config = dict(
    routed_scale=1.41,
    lr_router=0.00107,
    vocab_size=7648,
    norm='rmsnorm',
    batch_tokens=[32768, 65536, 131072],
    dataset='wikipedia_en',
)
Below are experts of layer 4 (counted from 0) of a mixture-of-experts language model. Rows are named router (the router's row for the expert), down (a neuron's output weights, with its number) and show model dimensions 64-127. Each number is 128 + 24 x the weight over its row's rms, rounded and kept within 0 to 255.
After each expert's rows: a language model's description of what the expert responds to. This comes from a sample of Wikipedia text that the model never trained on.

# expert 5
router [133 109 122 115 143 106 123 144 136 165  77 141  94 165 124 101 131 116 136 129 131 139 117  82  96 126 152 153 128 124 148 101 102 152  97  94 110 125 127 133  78 115 152 146 116  85 147 166 129 113 124 134 115 138 132  95 107 110 136 116 154  92 134 108]
down0 [136 120  97 141 118 154 109 109 135 140 114 153 185 136 142 103 125 134 138  70 117 147 159 135  85 106 116  95  95 125 116 140 115 111 156 118 172 138 162 137 140 111 133 113 149 145 118 160 152 146 100 137 157 155 100 160 151 125 102 124 106 160 138 106]
down1 [133 126 122 146 132 136 125  95 124  98 167 119  95  97 117  97 126 109 121 117 142 132  98 131 160 129 106 157 123 151 149 127 138 101 122  87 129 120 123 168 114 144 144 163 163 165 139 104 115 111 118 115 189 140 114 115 139 111  95 116 104 160 141 132]
down2 [101 133 141 162 149 128 136 117 117 118 123 139 117 108  94  99 108 149 104  88 104  87 168 131  93 125 134 155 185 137 145 115 162  71  97 156 136 137 110 151 124 130 137 111  89  93 128 106  85 163 158 123 133 137 121 113 121 115  72 101 115 143 114 127]
down3 [167 152  95 141 118 105 157 131 123 132 117 183 101 143 128 135  95  76 112 146 143 105 107  94 103 112 136 117 127 149 156  64 132 164 118  71 114 133 150 116  98 104 108 140  86 118 107 164  97 137 155 102 154 106 158 119 122 121 142 105 139 165 168 147]
down4 [100 146 148 128 173 130 155  78 131 129 166 134 111 136 158 188 106 142 118 108 120 143 133 107 162 147 134  99 150 134 121 137 123 168 158 149 122 106 164 124 127 143  83 125 129 166  98  99  89 113 140 136 145 135 104 137 155 126 141  94 107 114 124 100]
down5 [117 104 126 141 113 100 135 151 138 126 150 134 127  94 129  99 126 197 135 153 147 134 138 141 160 121  97 105  86 155 137 128 117 170 112 184  77 138 126 137  98 154  96 138 126 117  75 121 127 150  90 101 118 124 116 152 149 163 127 112 119  91 169 146]
down6 [ 80 143 105 146 134 158 153 181 174  98 175  74  71 147 124  87 120 118 146 154 102 117 130 126 146 110 107 103 150 145 108 115 142 142 116 140 136 125 110 115 133 108  98 141 168 136 142 125 132 136 171 107 170 110 132 122 136 116 133 108 150 124 164 126]
down7 [122 124 138 170 139 126 134 138 125 148 137 164  92 194 145 115 128  70 119  96  97 189 108 148  94 115 161 121 162 118 125 137 114 133 130  97 134 169 162 132 177 122 131 119 110 140 112 141  89 154 165 121 153 148 176 130 156 117 150 123 173 117 125  89]
Description: Common nouns after articles. Content nouns and suffix pieces following the or a, then followed by of or a comma, e.g. team, range, distance, national.

# expert 2
router [140 134 179 144 127 147  99 137  91 137 126 112 163 133 123 147 101 174  86 157  94 128 149 122 148 134 112  99 117 132 121 140  84 126 157 151 127 126  71 137 128  76 134 131 134 154 176 107 121 160 172 101 121 131 140 157 126 105  89 136 137 161 140 173]
down0 [101 117  99 140  95 119 114 151 146 121 123 128 114 107 117 140 113 101  97 102 111 114 125  96 103 186 162  81 141 147 104 143 146 113 185 125  95 124 116  80 102 174 134 101 134 136 180  74 132 129 100  90 150 100 104 175 124 105 131 145 127 124 101 108]
down1 [149 101 155 116 104 141 100 160 100 109  97 136 118 159 103 149 126 159 139 161 124 139 155  88 141 130 150 132 158 138 122 174 117 150 126 161 151 133  89 124 128  82 158 139 101 123 161 174 125 128 133 129 109 140 139 119 132 111 157 155 127  82 165 115]
down2 [110 127 106 170 105  99 166 132 142 118 141  84 156  93 123 135 117 142 127 144  99 124 168  87  92 162 120 148 122 174 153 121 123 115 140 153  99 116 128 157 150 116 164  91 103 120 136 127 127  97 133 170  93 116 114  99 165 109 149 105 101 145 126 114]
down3 [139 116 147  84 157  97  93 132 116 131  92 161 130 109 143 120 100 155 133 137  70 151 114 146 139 127 124 145 137 104 140 143 120 125 138 106 117 141 103  91 145  62  78 170 129 195 169 130 160 164 125 137 124 124 128 153 142 176 114 143 141 158 125 143]
down4 [105 130  92 107 132 173 173 150 106 177 143 160 124 175 131 115 120 128  61 135 154  96 154 143 161  87 122 144 153 153 112 118  85 139 124 122 115 137  88 108 139 120 127 141 110 102 171 125 146 157 100  99  97 138  94 123  83 109 119 145 124 114 125 122]
down5 [146 146 178 105 106 108 139 158 101 130  98  94 112 164  75 148 139 153 110 124 127 166 127  99 163  97 169 123 198 134 129 134 153 143 142 146 124 151 172 148 101 125  73 109 174 110 134 128 107 134 130 122 127 121 128 119 121 133 112 119 155 163  68 100]
down6 [153 163 126 148 140 138 104 133  85 123 112 136 140 187 122 127 134 142 155  82  93 147 176 137 132  78 160 164 149 118 109 132 116 159 114 140 132 118 116 112 139  99 152 174 155 109 180  99  75 142 146 113 135 114 148 143  72 151  98 133 172 184 129 141]
down7 [143 135 106 131 137 141 124 178 174 140 150 162 113 154 143 127  87 163 178  98 107 121 136 122 123 160 112 142 165 120 147 168 113 121  94 152  94 108 137 134 138 194 101  86 120 103 127 142 160 139 137 111 136 143 125 162 106 110 152 141 111 142 143 108]
Description: Biography infobox tokens. Tokens in biographies and succession boxes, such as pipes before Succeeded by, age, born, professor, appointed, plus years and prepositions.

# expert 3
router [144 126 110 155 137 149 145 152 117 147 182 108 149 106 126 139  92  92 137 105 142 128 113 122 158 138 145 117 140 141 104 113 118  98 169 147 164 164 145 148 162 141 160  78 131 152 128 144 148 119 101 148 113 121  80 129 164 125 163  77  96 158 118 166]
down0 [134 103 143 162 108 112 146 177 144 152 134 112 121 127 141 153 160 158 107 116 136 113 115  97 118 106 119 136 160  73 113 169 135 172 112 142 147  54 148 144  78  74  97 108 104 159 137 147 119 119 138 134 125 133 165  96 142  97 137 154 122 114 121 128]
down1 [163 121 134 163 144  84 137 127 151 122 102 119 170 151 151 132 113 127 131 107 145 117 123 135 122  95 106  93  85 112 144 111 131  96 144  86 106 101 106 144 155 145 114 114 127 130 115 173 112 106 164 111 118 163 107 114 168 131 142 117 148 176 181 109]
down2 [136 123 137 134 136 128 156 116 160 127  90 111 155 148 161 101 137 117 172 129 180  71 139  96 106 119 133 101 109 117 132 117  80 173 129 160 162 139 153 135 129 144 122 135 111 149 129  88 128 119 129 152 152 144 131 124 119 146 154 151 106 118 108 156]
down3 [127 107 115 153 129  91 119 123 145  93 138 129  79 126 128 112 145 170 134 166 171 116 118 153 118 142 123 132 113  99 134 108 138 111 125 118 137 162 144 154 129 155 157 146 124 106 112 118 109 155 121 121 174 123 168 150 138 167 129 136 142 108 122 103]
down4 [106  70 110 133 114 119 106 140 145 154 130 125 158 136 110 114 130 146  92  78 153 137 121 101 127  99 111 184 106 127 152 108 158 115 172 166 179 136 158 155 107 126 156 123 150 118 155 170 122 159 126 134  96 124 121 129 145 139 169 118 152 160 142  89]
down5 [125 118 107 137 127 148 125 142 121 130 180 138 143 181 139 152 107  94 162 138 118 102  88 137 137 115  94 148 100 157 145 111 159 127 148 118 120 115 119 148 204 145 149 130 127 143 126 153 155 103 139 130  86 140 105 127  95 149 162  94  85 116 127 122]
down6 [122 111  90 125 106  98 111 155 165 131 108 134 203 121 133 124 192 119 122 169 141  92 116 155 123 109 130 131 150 137 126 106 135 148  96  89 115 146 112  96 108  86 141 125  87 161 141 140 100 136 131 137 127 137 108 100 145 132 117 173 163 115 143 109]
down7 [147  98 109 117 106 149 109 100  94  89  84 111 109 112 128  84 149 119 141 135 149  73 128 131 162 146 152 108 134  78 195 152 144 139 102 128 136 128 147 182  93  69 127 135 111 149  98 129 139 124  68 141 120 135 123 117 137  84 126 129 118 170  96 154]
Description: Numbers and statistics. Digits, percent signs, coordinates and pipes in census data, vote tables and geography infoboxes, e.g. %, °N, family size, residents.

# expert 1
router [108 121 105 111 163  97 128 135 140 160  73 150 101 160 133  84 126  98 137 130 116 144 113  94 102 124 131 160 121 133 139  94  98 159  97  92 114 124 122 128  86 117 161 146 103  88 126 179 130 124 135 141 111 120 124  94 100 117 143 124 156  93 142 102]
down0 [160  80 135  75 179 119 128 106 154 139 134 107 107 134  91 133 138 151 132 116 169  98  92 139 138 127 115 149 132 128 124 142 113  79 122 147 112 151  52 129 159 133 131 116 156  95 111 130 113 123 136 117 118 179 145 109 159 121 179 135 145 116 115 157]
down1 [148 146 137  96 173 164 140 143 118 138 133 158 105 134  84 159 102 128  79 156 124 156 129 115 110 155 154 124 194 110  90 142 167 110 160 127 118 147 147 140 170 100 163 139 169 111 115 106  94 117 130 113 149  87  94 125 141 157 117 107 109 110  99  88]
down2 [ 97 175 177 105  96 129 172 112  98 147 181  96 108 145 124  94 131 157 160 109 118 131 141 109 111 139 146 123 130 147 119 122 127 108 147 142 157 100 109  89  97 157 116 126 157 122 172 152 107 157 178 126 143 142 170 120 164  92  87 160 171 122 116 140]
down3 [120 109 164 140 108  98 129 142 146 131 146 102  63 138 129 158  64 129 151 136  92 154 137 116 166 127 156 155 102 146  80  97 129 101 140  90 104 144 103 130 135 127 163 105 146 136  86 138 126  89 132 106 128 121 122 105 119 144 108 161 141 101 125 165]
down4 [ 97 198 103 120 145 132 113 114 146 140 123  94  91 108 142 118  92  85 128 164 113 123 117 175 110 136 121 107 117 147 110 145 116 100 153 122 122 116 132  94 125 118 103 162 191 105 147 104 120 143 121 122 151 141 139  90 139 119 138 127 183 184 101 142]
down5 [146 128 106  81 135 184 142  81 125 184  95 151 130 168 103 161 163  97 114 167 149 124  99 119  98  78 133 130 158 149  97 116 133 119 141 113  76 136 139 113 137  91 116 127 127 103 131 145 174 114 105 128 137 135 101 154 116 118  92 135 172 144  90 127]
down6 [119 141 128  84 100 108 142 106 157 138 118 121 119 118 111 101 134 171 122 121 148 154  87 124 122 132 175 140 153 138 127 156 117 133 129 138 149 128 172 129 185 161 109 187 103 119 112  86 127 150 134 117 174 125 140 160 135 166 129 119 125 120 158 155]
down7 [106 172 123 144 119 131 136 116 127  94 124 126 112  87 120 164 133 152  73 165 131 103 119 159 157  94 100  79 109 155 169  73 110 113 165 110 141 133 121 103 105 118 158 131 131 137 140 106  71 124 130 110 134 147 178 152 127 104  63 114 110 129 109 128]
Description: Name-initial word pieces. First or middle pieces of proper names and rare words, often foreign, such as Gr, Kh, Bh, Rog, Pr, enn.

# expert 0
router [ 83 148 124 137 139  86 123 148 153 165 108 134 127 149 111 120 136 171 137 100 159 133 154 120 134 136 134 119 147 149 164  90 154 167 101  91 107 132 163 121 122 125 155 159 134 108 131 130 129 101 109 169 132 128 158 113 156 114 101 127 122 137 112 136]
down0 [116 129 125 124 102 161 127 101 103 115 167 120 117 134 106 146 139 146 102 120 123 142  78 145 117  98 142 116 145 157 153 134 108 118 135  92 141 133 137 141 125 131 155  75 193 157 144 118  99 133  87 127 150 156 139 132 138  81 121 125 118 127 109 161]
down1 [148 127 130  71 143  96 103 109 150 113 122 149  88 133 127  83 129  98 144 112 185 140 108 134 160  58 127 130  94 124 112 130 142 127 117 140 133  78 144 153  82 125  98 100 156 140 113 112 129 123 128 119 114 118 107 133 104 112 101 160  99  94 123  90]
down2 [125 115 126 138 157 167 136 137 133 117 139 142 159  96 129 136 171 170 138  69 118 195 146 129  89 152 128 140  87 157  86 112 125 121 117 151 136 104 152 149 147 138 100 124 130 167 120 163 126 138 155 140 137 155  97 172 155 146 138  86 136 111 139 167]
down3 [110 107  75 131  97 106 134 172 128 120  86 146 131 140 127 161 125 137 137 146 129 116  77 106 115 102 140 121 108 132 136 111 141  84 116 142 115 112 101 130 127 134 114 135 175 113 134 130 132 117 186 140 117 100 151 147  92 144 122 139 132 150 137  71]
down4 [160 117 138 101 163 100 101  93 153 100 134 119 127 137 124 116 179 159 131 129  95 105  90 104 137 151 135 178 128 130 119 124 153 118 116 125 140 150 100  99 120 111 171 116 128 150 139 121 143 105 113  98 149 136 121 107 118 157 164 158 181 135 165 147]
down5 [ 67 134 164 147 158 142  94 149 174 115  65 133 144 136  93 156 128 113 139 116 133 127 159 162 114 129 121 145 119 150  94 132 165 107 100  95 104 144 115  91 113 107 149 128 114 100 147 108 148 130 158 185 115 108 152 139 157 112 126 125 158 106 159 134]
down6 [137 101 159 111 143 168 175 156  84 127 123 141 127 139  95 131 111 145  93 168 128 137 147 106 176 165 133 139 114 130 107 118 173 122 155 141 160 113 145 125 154 136 151 124 167 153 161 126  90  80 130 141 125 153 120 131 108 140 117 155 115 117  65  78]
down7 [ 90 119 157 184 151 110 170 143 170 154 123 130  92 152 131 109  93 120 130 104 144  70 136 146 140 119 142 131  96 127 100 141 136 144 116 109 149  90  84 149  75 157 119 155 113 148 168 134 135 105 123 121 125 117 140 124 123 123 110  92 103 102 149  94]
Description: Section markup, colons, pieces. Closing == of See also headings, colons after labels like Episode, table pipes in header rows, and scattered word pieces like w, us, er.

# expert 10
router [125 116 100 117 151  99 125 135 143 151  85 177  83 149 119  85 138  92 131 114 130 113 132 120 114 130 131 154 138 129 138 111 110 148 105 106 121 124 124 119  92 123 164 139  92  85 109 176 117 100 127 125 115 141 133  77 103 112 144 113 139  81 129 108]
down0 [147 112 117 152 123  90 135 143 134 142 145 150 115 102 162 123 103 157 167 138 118 122 135 120 144 158 104 172 108 119 153 155 125  98 111 168 126 138 137 156 120  85 191 158 145 142 110 113 167 129 134 126  91 121  86 105 102 125 102 107 110 128 116 164]
down1 [143 115 113 143 137  98 142 113 114 100 156 128 144 114 110 134  95 130 113 157 153 103 118 137 182 131 104 132  83 140 115 147 121 109 127 163 143 111 137 116 126 121 170 141 123 109 118  89 136 124  98  62  98 126 148 127  94 137 113 124  95 107 116  94]
down2 [161 124  99 126 133 140 143 113 121 118 111 135  85 145 169 136 138 118 158 129 166 154 145 130 140 141 139 169 117 154 133 131 173 143 122 155 124 124 137 133 152 110 134 117 136 104  91 136 115 154 100 146 124 120  81 159 139  92 122 139  99 153 106 129]
down3 [170 171 151 132 142 122 124 126 106 139 126 131 107 121 137 162  75  76 135 119 117 139 151 138 120 150 153 131 143 115 147 181 149 122 147 158 132 128  89 139 181 131 156 113 141 136 120 152  96 134  93 114 144 124 105 141 185 140 135 125 100 114 128 113]
down4 [ 95 151 132 141 157 128 135 122 136  99 152 139 119 117 166 132 135 156  78  88 156 145 116 139 148 127 101 126 156 110 132 106 103 139 122 127 124  99 117 128 106 149 178  98 105 127 132 140 116 117  87 106 107 115 169 157 139 156 126 155 174 110 118 110]
down5 [136  83 120  77 157 127 107 144  92 127 146 148 101 132 128 114 147 119 132 127 190 154 125  93 117 126 131  84 108 123 108  87 161 168  84 129 128 149 133 125 144 126 166 121 121 130 106 148 115 121 131 120 127 128  96 114 132 168 151 168 135 140 124 142]
down6 [117 159 155 136 158  61 117 130 184  99 120 107 102 120 129 144 109 159 174 193 103 139 134 107 130  95 138 159 134 136 132 134 121 166 123 138 145 162 129 115 157 160 114 113 132 133 137 133 114 115 125 105 152  83 163 133 128 128 115 134 136  87 132  87]
down7 [166 115 162  98 109 156 169  99 113  73 108  99 123 144 116 127 136 169 128 122 145 164 138 129 135 101 108 113 162 127 154 151 158 111  90 135 173  98 135  97 116 125 149 129 115 100  88 117 143 127 108 136 103 115 157 160 143 113  99 108 135 113 145  91]
Description: Table cells and years. Pipes ending table rows, years like 19 and 20, score digits, and Romance name pieces such as Se, des, Ma, El.

# expert 6
router [111 104 134  87 138  78 131 112  79 149 141 147 138 157 129 137 151 115 146  96 132 129 143  95  98 137  89 137 159  82 129 123 124 116 108 125 120 118  82 125 127 176  91 199  91 124  99 121 124 106 110  80 148 114 139 133  82 141 131 106 131 132 122 109]
down0 [111 101 103  96 151 155  93 149 100 143 143 128 108 139 143 121 140  87 147 174 128 152 126  86 100 125 141 106 152 129  93 152 135 131 114 139 111  78 128 114 120 138 120  93 107 119 106 118 129 129 147 148 137 151 118 138  84 132 156 145 104 138 120 137]
down1 [179 115 153 125 144 129 161 110 113 103 128  90 136 144 104  77 128 153 163 115 149 131 143 160 127 123 121 162 151 153 137 153 141 144 138 142 139 139 122 118 103 120  93 134 103 153  98 146  84 141  94 132 103 107 109 172 142 163 131 107 134 134 135  94]
down2 [ 93 130 186 111 113  94 167 159 157 124 100 135 143 170 139 149 165 101 126 103 102 129 185 157 115 143 184 109 108 127 105 148 176 161 149 135 105 118 106  94 113 112 135 132 119 142 130 112 120 157 118 127 115 112 104 129 113 143 136 156 132 141 126 149]
down3 [147 130  90 124 122 123  91 129 107 149 137 143  77 165 187  93 169 103 130 105 143 142  84 116 116 117 108 152 122  82 144 132  95 154 167 133 113 117 115 183 134 101 155 155 135  92 132 160 145 121 101 134 155  78 128 110  99  94 109 149 107 146 110 103]
down4 [150 162 129 122 125  89 134 118 152 163 182 140 158 122 129 134 141 131  89  95 142 161  72  91 114 104 134 139 126 111 133 128 109 131 115 173 137 108 146 101  80 146 125 156 115 162 111 152 146 103 146 175 120 129 138 135 136 144 119 119 153 142 121 135]
down5 [134 152 136 133 153 103 111  98 129 109 149 115  97 100 105 152 102 197 139 174  94 141 155 137 173 166 105 164  99 142 169  81 120  93 146 145 115 104 131 138 126  91 102 129 165 123 124 120 132  81 119 126 140 154 123 113 143 145 113  98 138 133 104 108]
down6 [133 142  95  91 133 157  86 119 115 141 112 120 116 129 163 105 122  88 139 164 106 150 158 132  93 105 146 114 167 122 165 137 119 134 108 131  95 122  93 152 160 143 132 150  98 114  90 141 121  99 154 127  95 128 115 124 118 121 159 124 101 117 105  81]
down7 [151 136 133 141 178 148 121 160 150 152 140 143 130 112 155 146 107 136 110 113 149 154 150 138 157 130 125 141  79 121 108 150 154 134 118  93 111 181 123 145 130 132 142 117  98 140 150  84 175  81 110 116 143  99 179 104 122 122 155 173 177  88  97  92]
Description: Possessives, pronouns, quotes. Apostrophes, 's, quote marks, possessive pronouns like his, her, their, its, and small digits in tables.

# expert 7
router [121 112  97 158 132 127 109 102 119  99 108 103 142 108 172 153 127 109 104 171 127 111 124 183 116 106 109 159  84 109 159 150 187 120 133 167 129  97 174 129 117 134 108  89 119 109  86 159 153 146 114 131 149 115 147 119 151 140 145  74 162 110 136 150]
down0 [156 153 154 106 116 166 140 142 131 121  89 166 157 170 155 120 148 104 117  95 132 131 115 127 102 131 116 102 137 144 126 163 121 105 136 149 155 112 143 161 123  82 121 148 109 142 129 119 126 115 127 110 133 133  73 116 140 144 116 103 151 137 100 149]
down1 [125 170 135 146 110 101 124 112 169 101 158 125 141 158  89 133 105 101 128 125 159 173 131 137 127  87 149 156 128 121 136 106 127 175 115 122 131 122 157 163  97 150 160 129 159 128 114  95  88 144 118 131 122 117 114 148 133 117 111 169 164  93 112 143]
down2 [126 109 147 104 127  80 155 110  86 108 159 115 111 104 114 136  88 122 126  77 129 110 123  99 126  96 125 146 128 143 118 137 157 143  92 152 136 141 134 138 114 104 113 150  95 134 114  98 122 116 148 129 131 111 104 119 209 120 121 135 179 103 147 145]
down3 [ 94 145 144 116 149 131 116 121 126 130 164 135 114 140  83 132 127 131 128 118 132  71 134 123 106  78 130 151 132 144 152 102 141 109 135 158 134 102 139 131 126 105 130  75 160 176 140  80 152 144 111 104 120 143 126 119  97 151 108 176 129  90  92 157]
down4 [159 136 165 108 152 144 108 155 129 140 104 126 148 143 172 150 178 111 151 152 125 124 119 104 126 152 121 166  86 107 139 125 163  96  95 181 123 121 133 133  96 125  99 101 114 133 132 121 127 133 144 173  86  90 103 177 109 117 166 125 115 140 149 127]
down5 [141 107 139 142 106 131 133 151 105 126 103 134 112 147 134 125  94 170 124  95 112 166 150 150 149 143 122 141 138 142 140 103  86 157 145 134 123 155 120 178 144  93 104 149 131  89 132 159 140 115 156 152 105 156  98 144  72  82 151 124  79 146 120 142]
down6 [ 71 114 122 129 143 130 123  93 130 121 106 134 148 124 147 160 184 128 170 171 115 140  64 142 109 123 125 106  75  84 143  92  89 139 108  61 123 134 150 139 154 122 108 120  91 139 132 140  93 126 149 149 126 173 120 108 155  88 131 143  95 114 145 138]
down7 [129 135 106  91 121 151  88 166 125 130 111 130 164 160 193  95  90 114 111 133 116 141 161 120 142  91 141 132 157 133 190 153 155 115 135 145 117 141 175 149 128 178 162 120 145 126 100 133 101 140 128 117 126 137 132 122 102  89  85 128  98 144 147 143]
Description: Media titles and tables. Music, film and episode contexts: pipes ending single-chronology rows, table separator rows, and words like album, song, episode, film.

# expert 8
router [125 159 122 105 153 125 170 145 148  75 122 175 113 145 122  63 135 115 134 109 150 107 138 123 132 115 165 130 160 123 108 133 138 143 112 122 107 150 114 126 104 133 155 117 121 111 158 119 106  82  96 167 129 153 118  74 115 135 121 132 151 144 186 106]
down0 [144 166 144 157 144 132 118  92 162 138 129 131 122 107 137 170 132 155  98 151 135  73 104 171 132 100 153 122 136 169 108 140 156 147 125 116 147 150  91 147 127 128 118 180 130 133 133  99 110 148 110 116 183 122 105 107 111 148 101  86 111 166 163 122]
down1 [173  99 140  92 116 124 187 125 130 142 107 100 137  81 159 128 132 131 105  98 120 161 120  98  77 133 152 125 151 144 169 116 115 158 114 157 140 141 134 149 164  98 124 145 150 105 150 148 120 120 116 141 124 155 158 118 129 141 133 135 113 133 136 151]
down2 [104 129 102 149 111  94 135 116 128 136 145 145 131 114 116 155 113  87 150 113 121 111 144 127 123 103 180 108 142 164 108  94 114 163 102  99 120 130 162 112  87 171 111 149 133 123 130 154  92 157 199 102 108  87 107 137 149 113 142 122 119 109 119  87]
down3 [151 126 143 119 141 118 124 140  71 119 130 125 155 125 127 160  79 174 124 129  99 104 173 152 148 138 107 141 158 153 111 151 167 115 115 121 173 101 132 110 160 116 144 158  87 112 144 159 140 107 120 100 140 143 127  96 141 177 115 138 116 109 142 135]
down4 [154 132 121  87 155  51 127 120 118 107 145  87 104  89 108 141 150 152 134 170 121 132 127 136 162 154 129 169 115 106 113 116 100  95 117 138 170 141 128 122 149 130 131 109 139 124 134 139 169 122 107 107 125 143 120 149 129 109 203 143  97 124 137 119]
down5 [152 102  98 107 133 126  90 169 148 101 169  81 169 126 171 109 113  72 133 142 144 181 135 107 144 148 116 135 101 142 152 129 148 141 128 156 163 166 154 118  90 102 132 104 101 168  97 115 126 114 133  94 115 129 132 107 123 180 110 111 108 129 163 101]
down6 [151 110  94 143 128 164 152 156 136 117 115 112 139 120 158 139 118 144 119 121 171 140 124 120 126 138 131 152  96 164 125 148 141 155  90 137 149 128 131 117 127  97 109 118 144 136 102 122 129 140 151 103 127  77 112 170 143 129 173 118 174 177 102  79]
down7 [ 88 163 115 136 100 134 115 135 133  98  70 108 108 135 196 136 107 122  95 118  91 149 152  97 124 147 141 136 143 128 136 113 103 123 101  96 106 118 134 141 126 122 116 132 152 110 131 145  86 163 150  91 173 134 104 180 147 101 106 117 155 150 105 113]
Description: Verbs, periods, spaces. Sentence periods, spaces before numbers in tables, and linking verbs was, were, been, be, often in population or election text.

# expert 9
router [139 146 110 126 108 149 123 143 161 104  69 141  61 144 140 124 140 146  86 111  97 115 122 119 125 133  72 117 166 128 156 104 138 145 124 111 121 128 131 146  69 136 133 137 121 116 105 125 141 110 147  92 124 114 103 147 119 139  99 186  86 103 101 107]
down0 [ 87 130 125 127 141 149 149 138 122 112 115 118 150  79 150 135  86 105 116 142 140 100 196 133  95  94 130 141 102 108 112 150 127 148 130 105 102 143 130  95 105 100 135 101 136 124 137 117 107 146 159 130 121 165 118 132 153 115 140 169 127 151 131 106]
down1 [126  85 126 160 146 115 120  94 105 130 131 103  87 108 138 174 143 164 162 125 126 175 120 106 124 172 149 180 110 116 113 131 157 118 123 143 115 145 111 152 145  83 157 144 152 163  61 137 156 135 106 160  98 154 154 141 130 114 175 142 116 137 150 159]
down2 [115 110 138 151 131 145 112 143 103 115 155 114 129 113 141 125  91 124 137 120 156 134 136 126 158 149  86  35 128 116 114 154 150 116 100 108  99 139 134 168 148  94 164 141 117 161 109 163 163 161  93 127 149 142  95 107 100  97 156 133 145 138 132 114]
down3 [125  97  99 121 137 135 120 155 151 156 104 126  90 113 181 121 122 113 143 138 132 124 170 147 113 161 106 147 128 132 139 138  99 169 164 125 124 103 122 172 170 164 133 118 119 140 106 172 137 103 123 111 144 148 126 111 145 107 115 143 116  69 169 130]
down4 [115 108 187 111 148 127 153 125 127 100 140 154 155 102 120 123 122 113 132 145 117 117 127 152 111 125  93 142 110 135 108 112 115 113  88 146 118 113 109 106 140 104 156 139 174 115 128  97 149 139 114 124 149 113 181 106 149 180 149 101 129 124 102 135]
down5 [149 146 126 111 151  91 154 150 116 126 131 125 147 113 164 139 132 156  88 151  98 148 168 126 129  78 103 171  89 108 150 151  94 144 140 169 102 101 118 140 120 121 122 104 132  71 140 106 124 162  80 113 157 143 137 108  99 132 131 137 131 150 128 145]
down6 [128 116 166 143 151 106 152 113 141 116 140  61 129 122 119 128  80 108 147 107 133 127 162 126 106 123 106 104 101 138 101 155 119  99 118 120  86 103 158 144 100 104 144 119 148 146 107 109 147 133 126 147 115 101 102 115 129 139 108 127 116 123 160  83]
down7 [133 116  98 127 162 127 127 155 119 130  94 137 109  99 151 162 123 140 141 181  88 149 174 166 134 147 132 158 102 102 133 162 152  81 120  91  91 118 125 151 184 114 137 103 125  76 112 127 122  90 168 141 118 118 138 132 130  90 107 138 100 109 159 115]
Description: Commas and clause joins. Commas, especially after a clause or year and before and or who, plus ), ; and words like although, campaign.

# expert 4
router [138 139 137 105 106 162 143 123 140 141 181 145  94 113 118 109 136 121 149 123 150 153 126 159 152 129 135 149 125 140 102 145 143 119  96 122 135 135 145 164 126 158 109 149 177 137  78 106 189 139 111 132 116  93 154 166 146 120 137 112 123 157 126 131]
down0 [145 109 105  97 182 115  91  80 166 116 131 120 152 170 136 160  98 140 123  96 132 122 137  73 133 107  97 126 170 177 141 154  75 141 119 122 147 135 173 118 126 155 131 123 136 141  99 137 132 119 146 121  99 134  83 150 133  97 117 115 137 108 134  95]
down1 [114 129 118  77 128  89 112 126 157 143  74 137 144 117 130  94 112 140 143 166 124 120 172 155 121 121 133 141 133  84 172  77 120 105 119 140 127 139 123 107 150 132 145 118 148 147 107  82 159 107 142 129 128 150 122  94  98 116  93 121 123 143 135 147]
down2 [130 101 105  97 162 172 160 146 110 104 139 121 121 163 138 150 102 129  97  98 126 105 126 141 118 134 111 109 145 137 157 127  82 117 155 103 131 142 139 156 114  59 133 117 127 134 107 156 156 130 107 187 101 108 133 131  95  95 139 126 134  99 108 157]
down3 [ 96 138  71 134 122 104  66 133 109 116 153 128 104 184 138 148 128 144 119 134 138  95 105 117 127 179 161 159 136 142  95 120 124 138 139 122 124 178 144 127 126 125 143  87 154 131 151  99  80 118 116 121 127 152 157 134 128 111 112 122 156 110 117 149]
down4 [120 147 105 139 134 114 129 124 135 148 144 130 116  95 130 150 132 183 152 138  98  99 111 128 123 153 111 114 106 157 107 111 153 170 119 125  95 121 104 151 113 150 122 129 156 155 173 133 138 109 119 108 120 100 135 141 141 116 117 146 136 128 143 102]
down5 [135 165 126  93 157 108 146 153 142 147  72 164 120 146 129  90 103 134 124 147 130 121  83  82 140 120 114 153 112  80 115 134 129  86 139 128  98 160  96  90  85 137 146 134  93 149 100 125 111 121 157  88 125 143 151 153 164 129  81 165 157 105 161 118]
down6 [168 120 158 107 146 126 126 137 138 121  93 155 168 149 133 162 132 155 103 158  76  80 122 165 151 141 115 110 145 109 172 139 175 120 109 121 140 124 121 116 140 175 107 136 166 126 148 158 105 108  77 115 139 130 164 122 143 163 155 126 127 150  97 127]
down7 [108  95 135 159 113 135 114  56 121 128  99 112 109 104 131 147  72 131 105 140 137 147 142  96 153 125 102 161 110 122 154 134 112 142 149 144  90 160  85 106 120 122 110 131 109  94 128 125 122 119 197  98 181 130 112 148 136 182 122  96 141 177 151 102]
Description: Taxonomy and list bullets. Bullet dashes and connectives in species taxoboxes and chemistry data, e.g. - Binomial name, Genus, Molar mass, and, has, have.